From a checkpoint of a small mixture-of-experts model trained on Wikipedia: vocabulary 2048.
Below are experts of layer 4 (counted from 0) of a mixture-of-experts language model. Rows are named router (the router's row for the expert), gate (a neuron's input weights, with its number), up (a neuron's input weights, with its number) and show model dimensions 256-319. Each number is 128 + 32 x the weight over its row's rms, rounded and kept within 0 to 255. Numbers have three digits each.
After each expert's rows: "gets" lists some tokens that make up at least twice as much of what it gets as of all text. This comes from a sample of Wikipedia text that the model never trained on. Tokens count by the router's weight.

# expert 28
router:145159178145127186184131092217159128164085074101140139194148088106119139172129055126085123067079154101193091126113113141160154153138075132117183078138098165198059126138122109140143084096155118
gate0:149174127086081114131106153084118142097153130066136122117156140145133157108086181105169157157087206130165133100128137121128127076161106130151117134159110069182142147085117048096133140126114165
up0:135121136125143057149125089156120113139056107175112152150059109098106112148153128139191104092111082096151119168149114168158137144118164130147079146102167225096121107128114173166138123079151107
gate1:135173102085112132099128151131130113090116161057100143083085127145100128158138162084100176090149196125178159089139122078140170107120128155121096131153139138077094099104144076071132162125110147
up1:130134104179134137134081107165173169141127115124106141124102111173121142099129174094117222156078092180190075161150093093122142135174167115129065159150133112112122119099202165139168117177121182
gate2:114110152123090121128071074174135129146119149121155139142103095100133177166105102139193138109103164125135093114113127142171148129118134151101154112133187056156104160094087154169168106126128147
up2:180174104138059126111189138152094154129138128180155142143153126148148169104159107134100137107074111089174101119139132085114191107143066118150133095156083137114159135100136131131110181169106144
gate3:094112123150160047145134159160124103054115131165089104125083119090096114157117093120145134146103148166121171142136110146137147128140176126117071132111129181118142086184136134116116126138123077
up3:151124141078133208117107121078110135133131101101094131166119080147144148181097170098137111133138096101126146082098116068137079060185144157115128103155095089185077138119152126123147171087188159
gate4:149131104139106120107122177107063111089105162123113171098183103118226155117123175089127145169110180098120126148131167127124188138137177152166077125101102088126109139178107099088158145177100104
up4:063139145161084054137143137144172144122131094164132086155136126143086132092131095170096138108118098098118068079159091184139062151097109089148154124122142167104148098064071125184150131121111111
gate5:047163131074147139060068123145154128147100154129131166115100157129136154143158144154097137140101095186133091106138156154183138130130093145110105117156120081143100114099155160124107115119155174
up5:178118219141145139159092078125134147165167076118071122179114142175186093184151125135043116096096097150114127097127159132150108161095058072134159146113133136118126131143123173147162106126119098
gate6:196089084103116085168153181093121142110162141161112124085100176172099137139119190129148083129138080092156117137131128123174099111120145163112111095120170122106124123115120109125123085130071128
up6:203090122117108136118112158096111112177204136194062141150147141154122145110157114183145138171102119085122128208091126157123158113083100164174175074133083157108113177094122165173157068150117177
gets: " to", " of", "d", "y", " by", "th"

# expert 29
router:076145131112129112089173176146141075115115122160107085092118113126087114066149116068135143064110154095078137042156100096101133145152073083137136137181110137089181117105082165060131109165058118
gate0:160118055147113052134115142108065064140114106123167146107073105173114101160177142152130100165161125113182143152069165149135067138138102163137164094148123100115094150112097155138144146101104116
up0:184134133143233110140120139123120118200128127122112114189128096165108109103188092158149099130066108089160100121121151102178103092098143129139166135133115145125117156124127115177182119068172124
gate1:135106164194146195121090165137127139095162145094146086147111105108112074152108111166097109146157121162119092158114163127153101144155125085104104127105143097127106118170120151114152123157176152
up1:131106109099130000127134182107079154117167158127191162146115110100159102116135150095172101144189112150141118104166118171106135141099118130157154137099121081096150120125090191141042155148119102
gate2:107076172149204117148131162158163129156101151144152138131109150115150151127120158177173128128142110114146108169082096176092168097160200174119146168149111174111125165166104184131184140139224186
up2:138134134159105103173112139125107137158094124176103146170167065134112176118097067090098166151182101172128099124147127141103113133116162090125117123124155149141147135078111101133129160097114106
gate3:154127115132134114141200142168062142092103076129107099139086111166074125118124176119207094139090112153108163143126162130174127085086141097153159112159154135100087148103080108129135159140124136
up3:174059150135178123111127172172113154091114136119096151084137155132099028185104105112136157145107130129098170117171187101170095092166176148120148129121092148143139079142081161091041088071078114
gate4:158127143137152129147108151236096169087109152083119163111121067179141107099143108127119101146124112155127107112098123134149122117107136119175088128127139082135146168176142128031176169083130149
up4:081138128096116133154146189142109154090137087131040160118175127120146111162092112154061137175040148116108090156167036101062137136146118093151144168054069120144152116130136137102046101129158116
gate5:114109208076119178171112169143120153084119086160086116064125179134103127141112119113192099144102136118115133129155183105170158143071100106136115068140166105110088138085146128103163146091088119
up5:185109112122148107156159127118167116160089119121093123105178185163095113118103127123177128168157174116166105118122123116160104136053135084137118115151174098157073094142152163160165101117169126
gate6:176180080101159138072160103122148117132114114164133121109142126074157146120140133079181103125093197107153090183152133124163105134162138158152087126110079111103155165137081138049161174078132109
up6:114111132177138074146094131076060127142119132075156123145089103112157072147120166102152109170166097167127163078123119138119131110107137166096131102136116148187124160142158076139123147180126195
gets: " |", "–", " 0", " from", "–1", "%"

# expert 22
router:142098158158097084156139162182099134155208130109158137143160114115090089143103102078145126118127134138107151089110085184154101175067114146107134077170096164111166116151090126156061126148194158
gate0:146116080102117094164098109116126130146128227101139144118151103133108127156136120218149138093134133172155105175109079079137136143147154157103110188097165118096100125118145112119144108148091130
up0:148192144124157121119162046171058105156110129140134105150142159178167170158186096192132113175120135069134126183114110128097142177097097148100142179181148151185146157144157148113144174132079103
gate1:133108175117133125177067142077137132157119085134092123106110148155164125127094148127097090132168152127096073166143147108099112092121186120127122106139143181172119088122147118184169058051055164
up1:131122163113131111117116136122155125124083090119081194114091152147144096095119184147135109150086154128126130105154133104110128082164172121146104140139128144149157134102152125145168066074095166
gate2:136078117099122139130143090178153129178168120152045109187107072133089143073081171131115114127140085119088101088100140164191118161188137141100160145133105092105096192143145104177115085166147135
up2:114104094124135146126150074116055091105162140101115130120179130137145072093080187137167123111167195170095147123098106103135065145130139140097070109151079122122145166131133166093159130156159108
gate3:083122164090128134107101139163156184078185161141148108141163136089056131070107140179125119091082126164099169100154156171128131117112136113158165074146103116066090099108128133160172056146082107
up3:147135122157125127164127114114091157149124092083117103118128104135144142111075131044129147189142165179179125142089142099125129095139169165078119136116141136190124080090170159121068161095139165
gate4:123129153085170199122054149131190117126082171072135180148122145099176132110091128175118142159110124141192127170158152109174179127109157099098063121067156172089129151094095216077164118088138120
up4:118115097145152129145147106109195093156136151158092151120087192126102158104136178118166150155135156061112106132148122138118129187190097111116156141115121207109099134129106150089095058125114140
gate5:149168197163094146133101105103191153154124074144122119105152157176078137101153095153141163082136149074115128088128165136101175118115091148098096147112111145151165157122126127155133137144103108
up5:141139107138160137112113156177100105097127115098134138132090134076158150142131121121118143146122164135099171095127118098167072119142166113137118123147103128104125112137130098091104070134153151
gate6:112122077137116158129112127138068087104134125080126157036152168143135104140117098143075113087163109045132173111127146095076136136145098106094203087137180134147077138115092087134090073135094135
up6:089111115167073160147121117096108136119115151149126107137151116092085154087153121158108142133131102140118141114128150111133175149135100079125195139136134127099125178217096124083117111081123165
gets: " the", "n", "un", " The", "in", " also"

# expert 8
router:140091130158100112157092097122087155172170149132140112156155192114144163140189082083138121094138117129078183123081130047126123177087190180143149116185145098094108138145077133097098172121149126
gate0:157112114036155174094078133187177084096084147108110115163140139124137134117079097181124163115161111046146062085154142186102148139117134088140169190087135097121123133158098170133185099133115102
up0:148099140106155124149105125079055130144118132123163096153061108133140096168108180127110107066135104168178197143122167209112114105097137138175163107131101129112058073130151128116110177130153140
gate1:093128150108067156135136188145120113161100130141108106110148163136178152119128134130142152176185122102118139137151172151133161115168103142145150154136131108145165114088102129132184137131088110
up1:148154166147198143112114074160110087087177142181178105136067133181147057135079126136081085109093124137169086104094061185082092130132170133124163175098146095141137120150149080119108108099156148
gate2:136165104127202126126135197210163095097142132147127112077198151103109122151121160155116133140183126143109119109112186089154056115082122154134087189115128111051148132120128176180192128132157135
up2:097233138155096100099166101151150162154081111152128158124096101105101103157106136147098180085149091120106126089147111117141107101073159138086146151156132148129113112122124157103146075113018118
gate3:128142121158180168130138110117111144105143114129121205156165138111124166126154195117192137122096149069148046159126099128107080137151097128149162128103210160090127119091145149147150111074111118
up3:176146116132146160129131126168119146160107110097129150149082066116108126158146162144095135147116137095143154170143099154096094087102086169136151158105145166153092096134135145147175151092084047
gate4:102129163124075133130160122127113173137138174096150175156191082065173122110096129098103111134147116122102080030091145145134121139090109121151132205127156057221161146114114157110057146105175141
up4:112101133202174154145084157159094162088118104105107110164121103198099113151141148134094090075111100178150112175163083156152116142132098091143151106053193119088134125157154156186114132150080083
gate5:101192085168148109126172121148139094159106128160088140123144133171129114108153137133081138228094146107140102089140143149096094135174148171196104143146101112118089054133143115108127093126089131
up5:108133085108150105106131117148092146137123135099147094171076180207119081179124078114133108143097057120123164108105146108143122154102133172128167161115106201086166188156140092151143063099141147
gate6:115154171089104163098129098100141101116066159094100124143086107128095139117122118158119102104069125137131063129145156144109137138176149117149125175080191123101143167104166196167161103112157103
up6:106115103125071129150156100146134152199109120085162127167158117102092130079154138137111197092182147127110189178068140121110155140114119145127137205124048123144117126097121134134129143103116118
gets: "==", "===", ".", "-", " ==", "===="

# expert 11
router:083130187168114149096128143133106136127055073143081173087094188131125150140141149122131119104103125159120133122126148114119184137140055071103087123140133179096101114107189107070111151189098116
gate0:111180021107107124172144095158070133197128126062136087126177097100142142193174105161142153151128128170118151136130177140110131121114122206184142148146092131140137157188111121119098114085142158
up0:131148215122097132104123131110173066046177117131154136158095198138138107125092128196147156166125142129126126159119092154104130117134145164067111113141147105150107076057125105121110193168109141
gate1:092190119139146152139129087145153087082161062128122071181169139149118141090170152093146113174128152159102127133091140178131105177147125123081119075172122082140112095077139169179135091155070155
up1:178067110126117124078098163091174179101144108077177177096119119118162157160072157158107087142112117137105091142143167089103136212134114158141102174142071124159106157118171088117083115129155128
gate2:159084096141160148144135148140138087099134137133138096119201131116088105043130147101139086151168142084069155045148158122105131089087145130120097147139162012123158108124122152119068111140162120
up2:110136074063112186137103120124139079108157159071147129145136119170138148110093096156144147122123075167197128152116111129147064106125121164129113103150160083128125062141133115174199150090114149
gate3:117120135112136173150127114143102142148165120113132090120146156181151153111138085163064133123165137108126189186101075116123172102066160150195121132170110141082083163185128129154128135139106149
up3:133086118129134083102111132141100143072166201136138125123144164154091095094137146111166118169131120140085150064121097110115131162098113171164128142146123119115144130033178165117112115072146170
gate4:094068120146166184105096132131139185116142138119117118147117127133171150129080154097137093099142131134159112149143089112147142121042152165129161173143181158131137118127156137111075081118078161
up4:104167063138153103084148173166162128120134084131106168156090124103126177047151185100110158153052149121149108134193089149144105064090111144070127140106103178146138116144196134106118161145121124
gate5:044117101127092130100167158130104134091100127122103142118122090106099153133121135102171150129143155113144091124143145111114094088146115108200078059098177163133117139126128157121112132125140145
up5:076111149111100102091149131163158163089147115141134112097106061070098126115124105115178122167169077130130098113135157100090088089120148080151134101129175181149146145141103104156086101119146107
gate6:103198064153153118111096158160085141094114148140102143140164089109135134172140140113158153092066121088153091145170135163123153100128128121149115119115104133154110132174137095151168150085136156
up6:119189124170092106087084091150097151109098112119102159097092101143081079179162176101197175136101141119155137135108128120134171138125146110146061142102117113137151096141154086087161182102097141
gets: " ", ".", " G", " P", "ri", "/"

# expert 26
router:120091123060136063154154129123101089092139088066091111094084089162094198163136184133108087195146142109173106104115119104077136062118138161125138132123097117115122081167185117132149064143098105
gate0:178155171093089144089106167161086182113126052133126143112137193142159169109049127141127162127089138113141103181124144177113206144130114129167100134139161120138148144095166136081179089149090105
up0:156163100136130154160179109157212132135137136108077111131141087150112113072103142152183139148046123099126149137115108155063140115117166197149142126062158125154137152146098146068164121128135120
gate1:109124015110162152137130138075161130095097131127133166062168132161161118100194127125115102123153126143095112103193142134174120141124135079115176173153113128131144096124142100104118147127154135
up1:099116160125030116093148154175094133112110136130135157145097130149139142131105133155127162135133141116102151150108191173081144110186112158092153131130128201073125151145121148119180170171053095
gate2:153108121168094093123198085049135105113169164162144165100094133162089103128248077089159088145156120166167129146138110120109078166121089120109138090181200131126149159089137106135113116128094115
up2:098131178115078132138084123188117147176083131186057145112127132064141152144118082143130107152110139092049078161116146169091139135137149115134112192129122119125074119091136146129141128095175073
gate3:158163136121097152104194159079135144105151123155187164209099105133108054119154145089150117134192125151081162113116209074115128120198177143119121129139142136116192105151157101120085104157147121
up3:137144122109110095192094092138117097129131132119107073145138141102093174063078094156099137116139133075154118171123064135167112095070163150104131092138145145118110129161126151151143057071143130
gate4:144133139141115099154096138145162141149196087130145130175148119129124121110115112128140140143134185078124111142137121130095140147142181129080098186100204143121147173135069141087129090123201066
up4:110138110151090091106132174161171072160145076083150123094129125144104148065114096112148150185114243083187087042111095106144133139116154164121064142171183197176134135064051125108140133133167117
gate5:093107078136088131113125155155092071112113125152123090172130109168108131137106103133115159142118078140153158111133139144156067194140095133205121158201122146134108105083155114151120145136109068
up5:127086080133088080104115180109077098110096142170141089152144111143133213145135129115088092138164174157129172129134109132076066201151123118203173145152147136133100111099177148096125154210114080
gate6:111165100098131106117103140135147152112116064112111113108134151109112103155091095127087132164114110110139061115083129097131099165131101159128124089132083064148102154150030113149137145116159105
up6:099141059089099130120119101147045140126129117173120147168171121124127107089140173107112117165169160056061158138144096143180140115123071050144185183165092097120174146126081120123121149112118132
gets: " the", "al", "er", "ter", "y", "|"

# expert 6
router:136150113165139095079074134195124090148081122087161154153113085134128168120112114111068134124087060163161098101173109170136086082161127187175081158082120130135104102153145100180124190163064123
gate0:084114216111105137130150150067118119101092154116126145157147063107182102172105146110180089119099088107149167164122168124162119114201132096124205162083096121157144106129113149162149109161118101
up0:106172157162072170136124116100123125086108115158115160164117130202177179136145105191100078137125117130168092104122079142109186085164153127122129148143102109101077120126158198098119104110103070
gate1:137190122072140092071121125153156095146092080168163156102173110112084147092133155161091100086150109128179135150109142161101089066178167139146168154167098073095106123126109106081162129132123150
up1:147061182126131099163117124162154110117128184081059180130136099090178167141129136111155137156152112157118153131148101142113151150138154118117085114094113091091179087111093148196170138100115138
gate2:102126128122165138182133112123225143222151129037197091156078113159137137149157152103121144065165133129117166195125185124144180086092096157087162112182105128094139131144092117101101093150098201
up2:142173136101123095105105078150079076116105137141134129118151105173071140147183139144085106158129073091121107093131114087151121141186148145146140159133127100136118154127180144111166100154126128
gate3:085145116130145137051170043154074135152140119153118168151138126094133168109173173128155124104094145123090172108213116123146118172198116053092138134064152143080147135126122077096106101129103077
up3:110136088109135167111139080132087085147186131158118169158116108063103190092179206108147157139075111127102155152210173132138111225142172110092130103098154158093163121121127089090117099160110061
gate4:187147124140127124130097121115148159171137089178122148128154076176133147120116120176164138190141196113137115135203114030128116113149117092116083118117141091087133127116140131123123128004155102
up4:170183127161149048129096149123044128147158098163163206138094120190103120130067116140086108190117102151138114172208101118192128094191108105132109117066102065158140097204115168137059137093138090
gate5:093123163094142112164145158174119152103094162098093108103040157141192161117122133138122118194080172092117156139103071124119196096090139161186048126085092126149078111127153138085146132080089119
up5:149189084133126170088109107103076084153137114159129149097163087168092173132146123078141230078151127101181140122142135144097105173150120106137125127156148124142163120056064092118134146093112135
gate6:160125151171130164071124170126153115112124098131176151133164137125180133113107083079121154113164127094110086162186154134192089152155188107135115186169122112132104114129132155143138145171212140
up6:103142106067138096175129092139081165130130151160099115111104151147108119159120154160136135145104102159160147117124096186063165104130080132147160077103126156130180121124129102121127108067052109
gets: " the", " and", ",", " United", " a", "-"

# expert 15
router:125183159149069143091185125141119081171089114065149170079136135134157150139084152144179152105134083161098156171165101087116140100128090088142103109117171118129090105111105127174119133122128082
gate0:149109122094152182144136120124155092129152178095139106167155118118137143116119121149124112146090144119148102101120111107121126109088156159135111116161157136211173114147143145138186090096130168
up0:110201123123127119104145142159088184078180136188134175145141149118063160116162154134080110167133084112131118104097143153178136111117081149108103080191087128098144111098122146161142156097131098
gate1:096180082109081106183168107124169110173113117160068181098076167129158118098151120184125126166115081055138115117180150160161132149163162193154158175107083169113103089144190092095121099093147101
up1:144123191181174132086107114157181123160135128137183078167125105118079186113119132080148141080122169168165096097083150107084095106143109111086088122137158140148158167100044125143123188101102153
gate2:125104110127133105156086063136157149159158176075137175117127107117128099147127127133075131138205106094121098062150155134167200151146146085142214068095146145134095141112120154140152156103144107
up2:124116152131133107095140131103193106162083123215151131147173162129101103076100148128154104167114094156165108168091153106181194089142160135121118124113154110130201087100158147114165101134172048
gate3:125134170142099099155155138127072123049151051113119086140116150078116076159119146086136116140087142149135117082130139114120186153083158091173094161140140099153137187092108161158133146154189043
up3:159136142123139103096155122116034102074151087116172106156117152059132104126141125113146171110124137148120144085128144105127224105081115089126078157141114125177153168111136148147172215162217057
gate4:174145185127138081131071090153103136149158124099131119122094112095113100191151093166143089107116172146151141110120146146144116173088213167167101134136162121154149109114131155069165167082110141
up4:112165171180062088122053126163161104171101088140106147123109088106143101140124129126111094079149158128154138131150127154116219193090150088182127068054124148097161065115154104105115135121120118
gate5:060157163083165147139153154101160168151121071150056032153102192071105110128056155111105071094146103112177075149109112105135112115156136103091119158141123131168106152086112125154102148190138136
up5:043128171116159144117125152059137161194129079127097079159153157087145117100119115147107073121113127118177049122146157115083157140174090148098156161196123134137098154109106144153106080118177160
gate6:114185108129110115134134075133209117115152133115147096123116103152177114119155123051143148056156128161185118177087114133140122142104138224128064096163140144105144090130124073132121154180129152
up6:166100057092115165126100183143051155158118169156121118131151153127139179132132112181136155158110109112079147099197095185105139130107063078102210108127121121174113138076147182120091113068126079
gets: " V", " re", " K", " P", " Ch", " Re"

# expert 27
router:152123108122129129146132101166147130113201124090175073163188151090160077112098073120144137142149099120120179078104093090125079102060123166119124136094119137157119133151148136144147109125148148
gate0:159176072175185099081180157219091123123158206096131102182136099150130138175142082132089110122120092153132081071101119173181092153168117126124100134141131101095076134151169141151198159149141157
up0:130116159109156084101151112155098113129140157150140083205167098133126150180118143110091096105178100157119169090100172108156019156106090123112148140163140095096073131138129096170168149157138160
gate1:133087109204115144126115157159136145151109125159108169181147084120105178112098128124122149091094173158132114104101153147116086117161184134140105166117092118101125130107148138179220100117160165
up1:113154132161113126167129063169143174087166076194089115124130112156153081138153143095107164116234127145104139104121143142143133122107148104158100107156076167070084086102167118130086127082170177
gate2:127131111078127083116106168170170135090109097078087110141122215088106141134086129103136076093200176106109108103123074148165083150107100143094126164123129152126152126135097155163099094121109135
up2:155031142145074139086064057166074123163150130167155173071120085192154108050150133164134106119153124143151128138130175142114198151138096132093129097192148115154134188132158149095069094104109147
gate3:103116099145168155139158100112126121127107153147109143112119113127139093141086131137211121138113176096056147088145106159109120148120110089107096140165112108110126152132185165129198118142157087
up3:140111142040095094109117145150119068102151149100067161151140166159094122118101094160156093115090117118183114111094147118119152186125106147124150176123096128108125180071130112067138136115164111
gate4:118101149161142138117105166086132152086126058155127163124097128103134157126174187151126117158161127108165140147147180142169130136111138093161127141198135108180112176063155157118147118149130129
up4:129192128158119182057113115135092124117153087129156126128110099111130123152142113107147107120115124121126151147149145133137113116108125139120115190172114157190131142107152149135113113141101062
gate5:140154126077160057138120098105136109081076141117117191110134108094162154105138099091121121079142120135169126137182132083078162096163151115129179086130155140115148117158119077129118085094184109
up5:142128105088040141108149158100105091156115143153128129150175141151169177144147157145144113143115086132132145116125178108106149093167118105162156119105177105080083163103106147095169163125169060
gate6:132087116091197171125137149095124083124118141088073100081110113117104101116095123128134097120131098126145142110147145116189138082124140127140148098159169087127121058132173093080070121158118124
up6:169142109182106096093062130165138100138106180154138138133141108124153136121153142105150136105132158115108119116118121135077151186097159184106099130097096156128137221192124137161163138129115125
gets: "s", " |", "ing", " and", " to", "ies"

# expert 24
router:175096131165169165108148115116152127168122146146091084127151135088151147095112146172122095088152068138188135104154139127188112134135099148134136046104127162118081117116085100115158109110137174
gate0:129138141087117099086079105125171120155089091105189134150134189088130116137102095182124113117136217114115145174094079110137090076129071114133149135200123137120129087080107206110116146137142144
up0:171165208116164147110096141159084061096048129134074180137112124098111126149154166105175105189090105109102128134197126112134143140141198126130104166115111115133142167144121061183174114103122166
gate1:129079109074107178147163133147090152168133118124136129140134125116157120168131156134118085116124104138090187130105100144091126110059108153167097142091128137068105115119074147164132155140124116
up1:099102095108106117107139089163196098179163110173114128056113102169128074096193146082121165126106136133124094073132099111161124151107095105112167109107113061112106124160153129214111123087046164
gate2:145099126092123119146099109124151184115113155050074065149174075150158066151127153135074128102124102147129147127120080118078115103132197140123102119020086103120112131161174154076178133141189142
up2:172142197176164101160146096160121118153147137127157098130084156135151139170080203062129108148146123073169121212138108161095078120159120179107104124167170118158092077126160155100146115171110068
gate3:156135090140118084095068162102109160111117165117129099134133123147120184152167160088067147125047102085143128056084116085134194124148116188113130164088119130112208121112166128133171109164118154
up3:198082141088162098099100115104114085127167173154176129083123116178135160111074124108114158156115152111084170131155109185154064082151133176114128149155074118185139121107168068109082097112120083
gate4:160134140164153116124108106116189160116141088140105171183192136156163099090133090098122092090147117211213078122120208153110085145158157213141139086140128122100179088099142147121138105189125126
up4:124144113084094106081176104029113146158163074194122082194143141168110142068121188149095150129171148116146142144101134090116132149139168078128099103172114163120171149120176172055172116145121157
gate5:125166118112135098116118079076109128180141105109133140067051187137093135125112129147160095205088126106125104109109109167112132203097170146122066128169084142166157129134151156113119132112171132
up5:123128132166147093174132118186086188157129085155098106117173140162164105041136166162102105050202071135117106168114123198114120058101094159127221155124121091101122117125177140157120129128124111
gate6:140128185155155164074133117108074113160134075076169172149071089133186110155103136111116156131126093118120122110186189117111094100152115125189129127059116135136151162146154139166168085136139054
up6:164152180191118194099161168137146098184139093102154141161080108124145147151126040153135090091182120101103135148087141162114092192123099124152201077143107148144099128127159104144127119127153103
gets: " the", "an", "er", "ian", "ra", "ic"

# expert 18
router:116156142093136098133074096152171067109143133153170175149173108116114138094181112053127134114078152105053090134138136115142118111173136180137100156113134124094169155133122062184125110152129095
gate0:169107121124103150125130147097087114160111088126119132138109078112172149027147116150083106151102086126123146180125109122070147140135120119088144129057189139129090083180156126195127112088110092
up0:147104128132166127128130140100131110102145114129130138070143125174129124037128163118132078117105044139123107150124072105101140161148114129093165138073143092145095080106107104171119098125141074
gate1:098137123131141150104159141136156165080109180120132096147162090139173083155039136145050079176082171160133167121112129124141103172146163118109129130141197102130114125144150132117141158108155118
up1:104093097154149177106185134119128143115120205112150118153145097154165069137076145174060100200105128134188122120106084152187112125171159120075148120124117107114120121171131151197108149126154172
gate2:099105195095084125185138131151100169097152128100095185137172132150095151103114117078078205138159097123099131117191118107092140110056151134191096068059131111138113115093151177087150113103105119
up2:171138177125162143158102152157123166173161190089127144117136147095102146127165145078139134113166115097103146052115178066115125138094129137115102133062154097158155105161178106104105116119096136
gate3:147107126137107177144109106095109161136114082113121087147029137125156129074170071152152099088111073150130130154109109136151159166161173103122117121125176130122129080126119116188123074119151130
up3:113142132100155146165163082161130093134146133114150125115167122145135153186144176071139181177134168097156111125125152055090132114115082089130159124104150135095077156137104188103163144144095117
gate4:078082105143120160224136090138093106186133140087131138156080138072139125158126154116121111143119135130113167156148159108114122114158083129131112148119140207140156154110092149125147067123116126
up4:060107115145143174129122126139100100067087178091145134129103128143104107133137134104161136157133144160113133112170128079101149101131078140116071099084118120144132152095124126173136083129128153
gate5:099126121083153184141143086096124155141135167139151098147136133138129175165146161085085140118159135153206148104095127138139070120130188136114112141128168139138140111074087120144134083109125151
up5:076167092142108071072137146189155137124128129171129158092168079168122157145118101145108067121137125103094140161115090125116132105140190117112137106118106134068098114152152162117153114146137122
gate6:149109132132107126188118152123121174159104147116114100134066177061191122094166119124153179125146124161146161115134169150144137115154171140082179133152060110149124122139138110131083150093142135
up6:149129138127136160144176096116101113133103186118095115140169153132131111146134106149128144131106184108149177137174117152110120042103118146151136165131132151111115150158160119154110087128107129
gets: "\n", " ", "°", " 19", " 18", " G"

# expert 1
router:113167143183142144107088105119120117162150140164122120129095128133109135121147114146150167125063152126162111157194099142119144135127100134112089116109169108159153112146077106155186117084119138
gate0:113123100138084125097116151092122110098163099140146158148132106153123073110115137145115154135154109167034140098209100126174128083185126156141134139094117079079159096145255160150163130150088126
up0:116102080138140070131082198135140120107157113078142059186125078087084184134136089115100124093110110142099129098201151151138136154110170144118139143134143114194107131208163127083151098154094086
gate1:141147169148120113157102142130112137068176111073108200114157097106159121137135178112138162097117145116133138140101119158145119082155096169164142102155124140099088109118148089204073156096178213
up1:102140154122121124103136094105149095137194097152159170129121076173125110099136126043114175132145135179090118122101107149142134092112095195156123116119132151145117166146179089172093115092196142
gate2:066089083121122123095213085152101141188158120109100103149128152161098101144153074161124138089137108133106173137088146105121067183113103124116152106132078178186114144124128113090129082138129132
up2:111138172096156119100097093131135105138120060139110173117133135102151085101129123141053122136190121138095165123175148144120172141171114096093156070087090090116120125044117156201156104085181100
gate3:104139124124157097129169146152131116126112096158149078180125101143160151132159071097122102111164140183137049175143070122132071092120126076106118148192105130155133152190129104137141120138126154
up3:131108099138135092164113079173184161141114090158138090123099079151133149136170124113125120104138149122146108139095146098144139115104106082146177129172177115105155196189121078121108146133116146
gate4:144063170127167165147121081133168163145165131106132086097150130142127111108063133102118059113143136170166132093124130147195167072135099137159123165172153104076092100220169151146146114127088106
up4:157169174110127201087142142122176081119147131078099187131127110071088116103132130114161103095114230125101133079127152077144150193108130130103107156121163153134152178127088103063093148132140131
gate5:148090148058118141091110114144148146107146101080101148101145140089105094117137179126123167173106080107168144153125151177121167085152150170129114110115169170114134126082129179141106069115097132
up5:077183074182119161192190146128079107172132176225122128187070096164182171144122106113137104091132165167139138148159109087126073076167177057147118132144113103172120112138137122098114189149179173
gate6:169119134104081169107085121143123163137099147114191143124180179094116117158169128104060127154163111107105138175113168178100113122161116106176116139116191056168128124150118122166078086131120166
up6:060128174105132056167188105113101122154175101125136121131117131129097111124088100144155139102156114112124161143150123134058103110067131180148157103159070212125149174127124140099098180127150097
gets: "s", "\n", "R", "n", "ang", "6"

# expert 12
router:068152126056136125146129122117178107098130160105113113113182108151069084156124101160124138122120101141082126117133177090175101136129139191136177115135125121114168113158135137146137125124144106
gate0:191086094106143149220103168150094161142130145172118114169094172092148177082112169168072144106088065132117105153154104114117126171111143105136129132151120116150106153121197155131125144141158151
up0:164108083134142183145118143128155129189115171158121098161137126154154185101172132151088116126156119190140169101142167111117174121140137152102120089100090103129094122082184182121148173151169147
gate1:104139144096090107108139116120127120193142162085153121091104153132103130133068145056147137131060083171154108082118162140117189128211160138092170117147146116126186194068129148128132207157166103
up1:144113114080134122139122128112135113091108189202084190093152097163170104056107138180171131111137127117128128048119119080124124049114127130157182157085126122125093137094137107124126152118103107
gate2:119115172124119099189143124065190106093107070114117136127126061142137156181129135164192106107109093165183179139121189109141165144125158089086134116081156105164133116178095106143110119087110187
up2:117126085099138125099138159197076124161146098152135128086082173060141131111126106092032113143152130082109122145168087150121102111141093134181073157181106176081122122099162171124122131148115071
gate3:155144135171148115167178175152178137123088137147137164144162180132188096107069090120135161136146107144141150109140104103110130084150176119159146085169093145197132200159118094166134148106136126
up3:130143102121100146159165135139127082145095138057173149130123152198160110149087096150127116177128181081142167104127076118118103099118171098105125140118066078133139115174160101144133139111062184
gate4:106129108077066156143164103151096084074130094157089153124115158097092099110083115082105143169208097099177138135145099114164131111126162133154111107146153160089102133099155169075105081112124138
up4:114124096101164133098127112119141095186133115112125090059122176159092094106099114145131130112148156103142134114138104096114153120155162100106096150125166090128085060087121153101129166099120149
gate5:146122180112152125053178137126151179162162155137146118111183156146120112092137139146120152124146096176074132084103125097146112167101155135104133110164114154137168095124117110115066143142133085
up5:185115104108129124127142114144136114172139101128110163124091158167112073071135097181126143167141145095092158125125082097131124221091169112141098105118102074069109166089119129057152072108122163
gate6:130114109104122151114169165136120143132129122125139150112104155144152124161108096153100153117129147138104119090103105101123143089073136134154098177158125114143149131119192094131161127094139193
up6:108184158120139075156075088124115084089157187159125122137105162130096181153117131146143113093172130134137146205120121204095112111150136140129178146105161108115072108175084137097126124187133107
gets: " E", " S", " B", " M", " F", " C"